config.toml
n_experts = 32
router_z_loss = 0.001
init_std_up = 0.0259
beta1 = 0.95
schedule = "cos"
Below are experts of layer 4 (counted from 0) of a mixture-of-experts language model. Rows are named router (the router's row for the expert), up (a neuron's input weights, with its number), down (a neuron's output weights, with its number) and show model dimensions 0-191. Each number is 128 + 32 x the weight over its row's rms, rounded and kept within 0 to 255. Numbers have three digits each.
Before each expert's rows: "raises" lists some tokens whose logits its average output raises strongly, later layers aside; "gets" lists some tokens that make up at least twice as much of what it gets as of all text. This comes from a sample of Wikipedia text that the model never trained on. Tokens count by the router's weight.

# expert 13
raises: "v", "um", "ik", "y", "es"
gets: " ", " a", " was", " in", "-", " be"
router:161153168114075167182170148140142156139091132157083145146093151096111159071173077087158078123107090100164112105108092152117088101154125152148088171079106104137146088170145160142176123165127162097125096160131098100107119088174150164134113129145169081107102164102169084137126143126097172088119082089166112081108080172099142087143103133146162178161178151096099188099122171174132162085157151161127140163137083175110088146167080111083169169089122157083101087172160112122130146135075165079086170141159120159166126125081081152166114093163117098102092159164091104115165147183145176103
up3:142082149108094111175108137139177134194137101141128132121170141097181141081155171158175116133139197103141140110125102134170133131216104173187130139122163141115119073169152060153183124107113125156133090103077157048172096169125115115134121099182145085129140163123145133149183134119159120104121129145160110091098106170086165079183123151088113156227119119088141166206147182156137130183123089144087082162183134153151108132121098111101114102063100101102124096096150113101144144141125150127144150151089131153117116080084123144191147123118176132154114076134115124136154068154120187094
down3:105144107102099092074073105169150088181165083129112182152140194114079153116161116130100101169176105128130116130110147144144126100082122128149118097077185118142140181139089096059156150152134128148100116117105077111135180135135131150107133162132176133142127176155180133144106147171163155136135083168153065082144054149157156169117154090114148119160144166104085149114116175114131138138104135101087127167168055153114100152181122118161062170111107116110149170094133188151077161115143028156099160076086170114139101125084082140157075203131125185141136136082112127097103147116130119101
up4:132113152168097190092082086124151110175165094168137130116115106109098091158131162167094151181126148127146143145149131116158120145109142130150144162127126140147151158097180096147140093167117081180190145122140088154147118086126138160082119128109147098068131143157171110131145112113146144173126107130091119106126151136157121019129075091151123213143109100097123137081151124098069188121125127087157166128161123070153110102122070137127157112106171119089079116120119105102121092121131163161114139094176120120128104136146168083099051070182109210069151103175133094132025164090069145136
down4:117196106177087112131164129122120129093123181075064129104113149143122173051095104080116121106100096097127114137123110077083097078143126164145093126168137079098126202121097148118151135083061099117122150145207151124122164120146155160100176136151163174106185154079093164130144134138153137136175198054063138118117103110095163144065133168141134093155160107175183158112154190094115097132114146166105099146167110133144116157085122084106109120097153113160167187115101102094113126141153146078137091110124124102059111139153155147114105107120114108141057056131135123177113097123143134074
up5:151165170140128138140196127105154165183096143108109167072076125066085159183131113102104128186111092070146108131047137151144084149134080153144137172138113134130154117143122137146105134172133175123114096087128080119170101106178086144110133147142131114141146098135110177142140115137144130180094164146100088046119167132138106080148126115155126126168123161164131061169137085174144139135119113055124106108188145109077152156155056085076155121087129192148145132151064163125078176101118155069106097083143125199103135095124117124143142123133051166117151079134104136111177148172127105162
down5:138106062174182094170133103080153175114107117175119116192141165095133139068134115121163133176087156179119162177141134149100113159123158158069136087128145129156125114068110092176116135146165157110090147175117101106136147135073154125146142100091154135150089122133198126147120126117166203077155148096101159152133105067137120143113112143182142150143117109131124163132197147103131125151197124158132134112192134186192130100126098083041128145092080076081099122102146192084167149120143112146114160126114155125130081069117129120073043142148153092129162186164116129112127171154140144120
up6:138098103109146172113111081090102107120172128090182109188130145091131102098161103113097126083154132137159109147180093096125102090113153128099130182127189119152137165173066167133210136124134123185149115173087138124112114088131122100122154146102160124151119158156095159073116153098105120113097147148149168128138073115075163108109118202147142172148059162090073136125016108152139174144089134104086159168137128112120075121168132190137104126153098163063123167213113103126119110145135084094140178108154144083118083167101146124168085103109111156105166132134157138113048105163119104139
down6:096134134152161164157122144111152138137101159102131086065155082135119163088111131131157146139121150134161144177132110170171119160132074041160131126091091108115147118066115114169089093077135102092125138165103111117155093133112170104111164114107142121104082185085103137082121159181113082103137196138104130143116055150143162165153122146145132113161171090127151138127132119081164100154127103141127082103100144153141094082102151054088141104213151060178168120137127157169152177147130113166133099153112108036106130166102144164063107141094127090162143165171172133095045119144193142144
up7:134105200114155163132177146106129120175151160184123145131129131102066131058163093058119098219148103135133082177124105058137145118126130136118114117102121118167158137140110134202127142115140149119126107119097135109133110150182139173104105159095126122134080147128149094113109102125106094083132067121172145076108049153102133111160148179125106159165130136097043147127143132215064137182108131134116088135115099107100076100159104068132119126067121144118084110155089124219143181154134132094157139210137116095129128117138128133067180128181123135141104106185128108124107117167104115153
down7:109161153177084079116150155163208081125121154181123179205102156108137098134147157112157163122081176088087130137121099059111104106168156172134090120101126106116129173216153087146123124106070145122116181146170140097067141122147156118124131089116094137116129170187180086099101188087095117109118127160104120156106077173136127130155161163124171107144132123155202144137136104108135090096088216144128110068143160106131122158125077194083084110132142122116075093111144080091117137138103111140087146130156128107093163140118079120134093148134179069112117172152132148105168100111094166101
up8:138116173093165152151133107079173129147183105091143082162117145071124132068131085155107130126160180166097161122176145110111133130105092107146073182151146109101143125200110088092096146137183137060129046062128155076087121183109103107158136115207172150105153169132156145103110133130140113168144105087167144102139090124072143143197053167085108133191106107120117160125149121120113101128140117178092116178090167102101096164157133085129135077168148088144148131105116163142133158138128146136104148127137137091064155103185110163158080134108088106096077116100121139114136094164195141094
down8:171159125100169176165185076155077154118048158133084158152117084143134122115161189105111106104101061129200107172099152141094145099114066067103170167122115157126115111133134162111128117053124095145153129166140082113134131121067140146116145133152091186134138156101157129171148087123106143108107107138109154153098141111136084119046115136126137118109132127155179129080116072127133070164140088122115104137147168168148113131133083209116167186117203121112156165091119173180161134099138089106159133141186111130155129142090085128153114143126092087071118113201167163123108130122141111053
up9:083113143113084136191117121136125145127070092145154151178134079050080184113113140160156127171130139107123142133084133078102149134121081127073185114087155139106094126121123135135137105140128179141123091081108144091125113153124079082099124142134115209100141166138163145156142134116159157094128121173134107128153132154197153066152068114146166105202155172123195098091158172111130103120094050170092121138124133133173138136138056155108102145114125138120096168034140180128182150142107141061103112132102152117146140140135078102085098120098181101104108149208094085139076142126100151129
down9:169120073151137124136089097054153043177144105144051114166105138113134179124166148115105116154077104163079159155076069123139078168145134146107154142181129158119103193137109084157141143148125125086120198111123173102128184149125133120113123098158151118202080129150101045123119099139105109100103125106097146106118131120160094131154167089148154133110129166148135132119143156077122085180125121140085126113169143140071122114109116065107138151125114135144130130155148164111130123080121098079110177096074180118112130109064151130105126025159128067129143161087079094106108149146121065190
up10:146201166089124173116160131109135138131142164117138087084160170131140114088149118187118108117136116127145120149144161124089129150196141136146163145126114054141127094140134147152161128158134085117173119127175088160143098102140109200083148134063112199165095104155141117124109150090139109065185150105161080097113139140092099139099129162089041157176131122103093166129183137107179172182145151080107147121154103137185094124141123082167154119116119154118107131154139123073139156096169154049104084164162101064128161172149110084179134101093097093095116045166122149155083130166120103082
down10:135113121160140117125131075169162076098117088102100137096141168081100109093180162147143154153103104131119132136127087090085112084107175133130145096154133095105106103099169109132120090096115171077100125080189119146146174095153143126242127152108182136186160169150086124114150154181118081087113145075105101187160116125149102198081078104109130108104125137120155159054121174118135197146166129167139122123154112173139135123146117157097146119113121122087156119101144097051094137176140158186117174207103124087144188192119153155170140135158109142127142132159088125129099149080179103162
up11:139138166101129153152116167107164098151142132131163142158145103144155192198142126118137110075113082122108050155172107154144116102169112148151084105096100139117143086168081138100158133083151151077098111133115083094121101173146088187111127204114139128150164139103141121102148085134071093128145084191105040088110108110111085130117128106140110146118105183141215105095128094146096125169140156155114161024130160047138080119185095120111113133128121128146109136165154137181179107148097103144120114132152109177134120076083120131118121094146121148107100129134089165194208078112145139100
down11:115150166112086106138167094131170161125153166169122166140086109080082158063144164147190149171121094110145129160133131090112120095115187156124122151108094103110165138128131150107112155138150167141089130112101069108130211105134155152182209121101111135150111168160132152131109112208153163080187144109083177131106137129105130098115129086179149120155201128203094140125174170114119152086116163167089102102172143197124105131146097140096093115055122099077149107128130161104158162158145112090105116122099136093162124053068121096112086132110101140142058140174096115137077142094179119137
up12:090094127156171150103111129123099182127127099182142169168129076099133207115139117159151163102155134104123150110112150143155132139155103105122141087142115100147113123137160101091124132131138169133129101140112161124149102147127140151180123137085082067124114137129102117154116137155128107101138123149125126116154196170164181140166112206041122163086108133091128158212135126163115143112129099220132131136128079169132109115113138059073180180107104129140101140106073082071162113094136097092101118084122114113079139115148177132167094196146107126065077178169091111126116063053154207159
down12:143134153117194105083109117103084090115168082113178167142165106143150099149127135138185130104101089089110123122144156142144132141131116073057193154169124134129122151135138099079148120089154138153134132049148066146176078071126123137136153102182147125142124065121141100109121146133150093110112082210155206113125175089147225136149101080102112120072197119129171103127093161169087165094172037130167149116130140138127127097098107168102051133109131111091133154133087112136103131098166149156103112113112086126092161142154164126131078140146148123082134176111063136127168155118123099131
up13:059133066175157124147095127086119133137148101142104118120162120131094130065173184127095084167146142186122055134115163137175149104202141132114160119172143121096128161125076127151147115127155143187146100152104131094161114112143078122118118132063159058106145154138170106117171122123087094146085144118063099120147067155128124143167105133129133119193129060161093100135142169124102137210112072071145171155128179132122110088123181134090134099152143133142172112185135163148125092133104127162128111132203184137150058082136046103163153092142125147123105167174175132154117108121121133105
down13:174098102122136153047156173141053104125096082145122140132177112112170151096156141117101097084113134113158116150186117113150125142110172167115046091146097118148099155091199121146162084163131104154155182126154173115140155163165064156159142126157175164103133166092108165118082127136092178131143197149126146168144094125127164173137128160150061132103181120121181168116113162163125106143110062124135146092145162113167141083133120166124171110150110106123128184143120111181099130132122098149164162133063043091057131141163159145117142152107122110194114147110081164135065158170136152121
up14:071087110189064142139145079154138142084144100124077115119127107074105080143126050124110148155096149148199138135105127102074164126083109134162098135111153110117132104112096080119202166138116195136111116159092116106128166120134119140137134119124086144122130038117207155177159170104091133128122129142152174113124097141129128145109114191138066159139090146087123113105185152160125156055186119220134123148067073158182142105144138138119163136076102195082102119129128105134099109132155109089111117125106135118128083160073144122157181127162086121152096080098137127146140137202132123153
down14:162150127135148093107097113184130109137159094083108167118096100077105194092170116091148071114093158131131102128099109110099104115124153164148135137125123115172161108178133087124177131143163117162098165178135172057148128137118163170087096167078182146106195182135140165132104152101122157108118106099146089123229127074138084153124066115138181156106142168098151153097133129094135142076140208091099135133157108165084155141123083092112108137159148144131069105113154140111090152156152125115199160142117172144131141125107107127096069188108060122079151119141121138087042089102159123165
up15:111133120100108129102113183138104121132121151123134082093136086125097166164159100138132104138113015118104057116164173153148131140149108130145123177140134134084097117111104112170177081121056146132115164121125139177090093154069126171146136148102144091130180067159141122122114163125118158201124129195108132129160110082132096155153136147107142095164128173122136158111146156151143136167137147118124181109207138059182107199164084061090130114131082164087100046140175110124185162142106108150083108175148130115145099143142100096121086062128109174127132152180093129169111126096129076164
down15:162167134104125167129135072151138172143124151144132083157100142098050162117226122174125134147085111125116177164095159143117092089109103138149117110153111088103120089152135151142130136152157191088092078081115093117147177155128150140107161126115123170117169126103185124139121127134101087069147116089087166122103122173145113129151137096099105102125147091159121125149163137118142093126134228142134110071110088154100092126167155076049181138095091055107082096124136141121111187090129107129081141144094158076120131128131047138128151119148165110181081159149094014102116123102143133106
up16:128132104082132055093145151083134107133127103144094070134093094076127159131113128125162108139133152174181166108167077120127150134174062148127072095094128154128064118137135123126140118212167109066163118155147147124149138173191156135172143107173165071152071148105126152065208183039168114110120124094121171103092068117172146147103142117131188112151047084129104144178089117148159119136159105152126143175056136107112100152124136147175144188129105116120087131173153144107156113134134096147103138165111094130163111130051118187113126140133127115139103140129119154131122175110140098090
down16:104142097137083107074100145148186143130163079135132099117118107093077141101105089152153211118138085057091114128085104139094127099110179115073129147178090043125149129128175130176104082156151160079155128163152095120175147096128077156197135140143125170107131103146156114111128155142106151150103136172119111115122083146149139173132152147105172151124155161075116103123150174075140086152138142098137114022125092156114082196150138088162127140165118106171117067102134151130141113124110094138111107148118095114059130151127105148110115156140145054106161107135082120067128192082200158109
up17:098105153148168140156153137096107160115114112102117132182070056170157147123086179131150120127139154136117123146156152122179074131198083151148161125158104135164067113180103159189180116129102107104088101077087054133119110121102053171099137126168108106119154100074165200127149133131111148133141162151125205124143151177132149127114137133145158103156098154118104107086081129111111139133141138167153092114156064133115146144110066097101200139185101174151141149089119163082132123149138115128089134077148141199138147167221086155104095098085133116062095164123126164108154154142152163121
down17:115145137125102134145149086140103072125141180068150146126136162148152128145093173140104132142121137128188128158148091139133110178107085157134130136121041103156101107101105093089157139122119113131182123144119135128155117085164080125173157133178103088102071171202120115103182082131103054155120117136136101131197157089056148090112151097121134111135035144105190066156096122130146151116120011152178112101118102116093116100112167188094138093135128130120140140159104124183161121071159096150148126159142127150066208148170115167114165132140143092177137147127127137183135099164136156128
up18:182133147148109117109189132145100130150101130131114111134113127172134140134069082136159043168128088050156098104123066098066159133159088133153105103122144099115115117168086155122065156091161130180139102196164172143128154132094109095075080098146180145138131179112141144129106085117168120078151094123099122134192126157130055143178115133172065145144185100123108170122075147161095171108138085112182070101086144122112167132132109124130123108117153151180137124100143125105175083074166097117123142080134103136144089104141127178172078142163076113103141172175118158127069161154159083135
down18:081141115189095107106159124093164129161143095076129162139117088077084135084241119123160129125121110099123079157145156093137112108200117118124171089153098057096125121183101144110138157114116079090136142143102199129089123110141164119149144160099163160150100105082136120168103067142120152180103124081116127150139130167124133121107113121102076136153157153098187113130159126106108151116153170151140132196113079132183088151161148131146134135086135216128141073115117151097114154105078202164113118103111135190135122197080162116067103121166146084110139085196081125136109111111122102097
up19:128095135143147157116145133129156115052139187152143151116126199090102193128117145134121130176147170140148169094117110133103168112121178150192105136123160137139119130064135111137168120076114137083179170138064147120128107127139147119118125100166104079110087091111144109124093133156146087058090142132197150080111068086151140117180131150118113157151112150133136125120114152115090105120182059162109143152134206132115059118165173117096111202040137061113085024120111131096114146170123134144139091119105146113152150077150121051111133128153101113188117167083141120122085122099117139140
down19:185122134105117206110133100137137053140116111158116163124122139114083151091130150117084121163123109133128122054152071135139113117111167087120196188128160090153141158118183117172106121129115136087116192124198118124182111144127136116137132173067214119110090110165124073152098183220143141061115121104098115121131161119105132147067125100159164104147128149177165129120169107098179151122146128115066173118108081168126095113144036146137097096049111126102151109124194169123178115167143112114103150126146118137172174117128097138090134105110104149077167148153094107144117164110143147148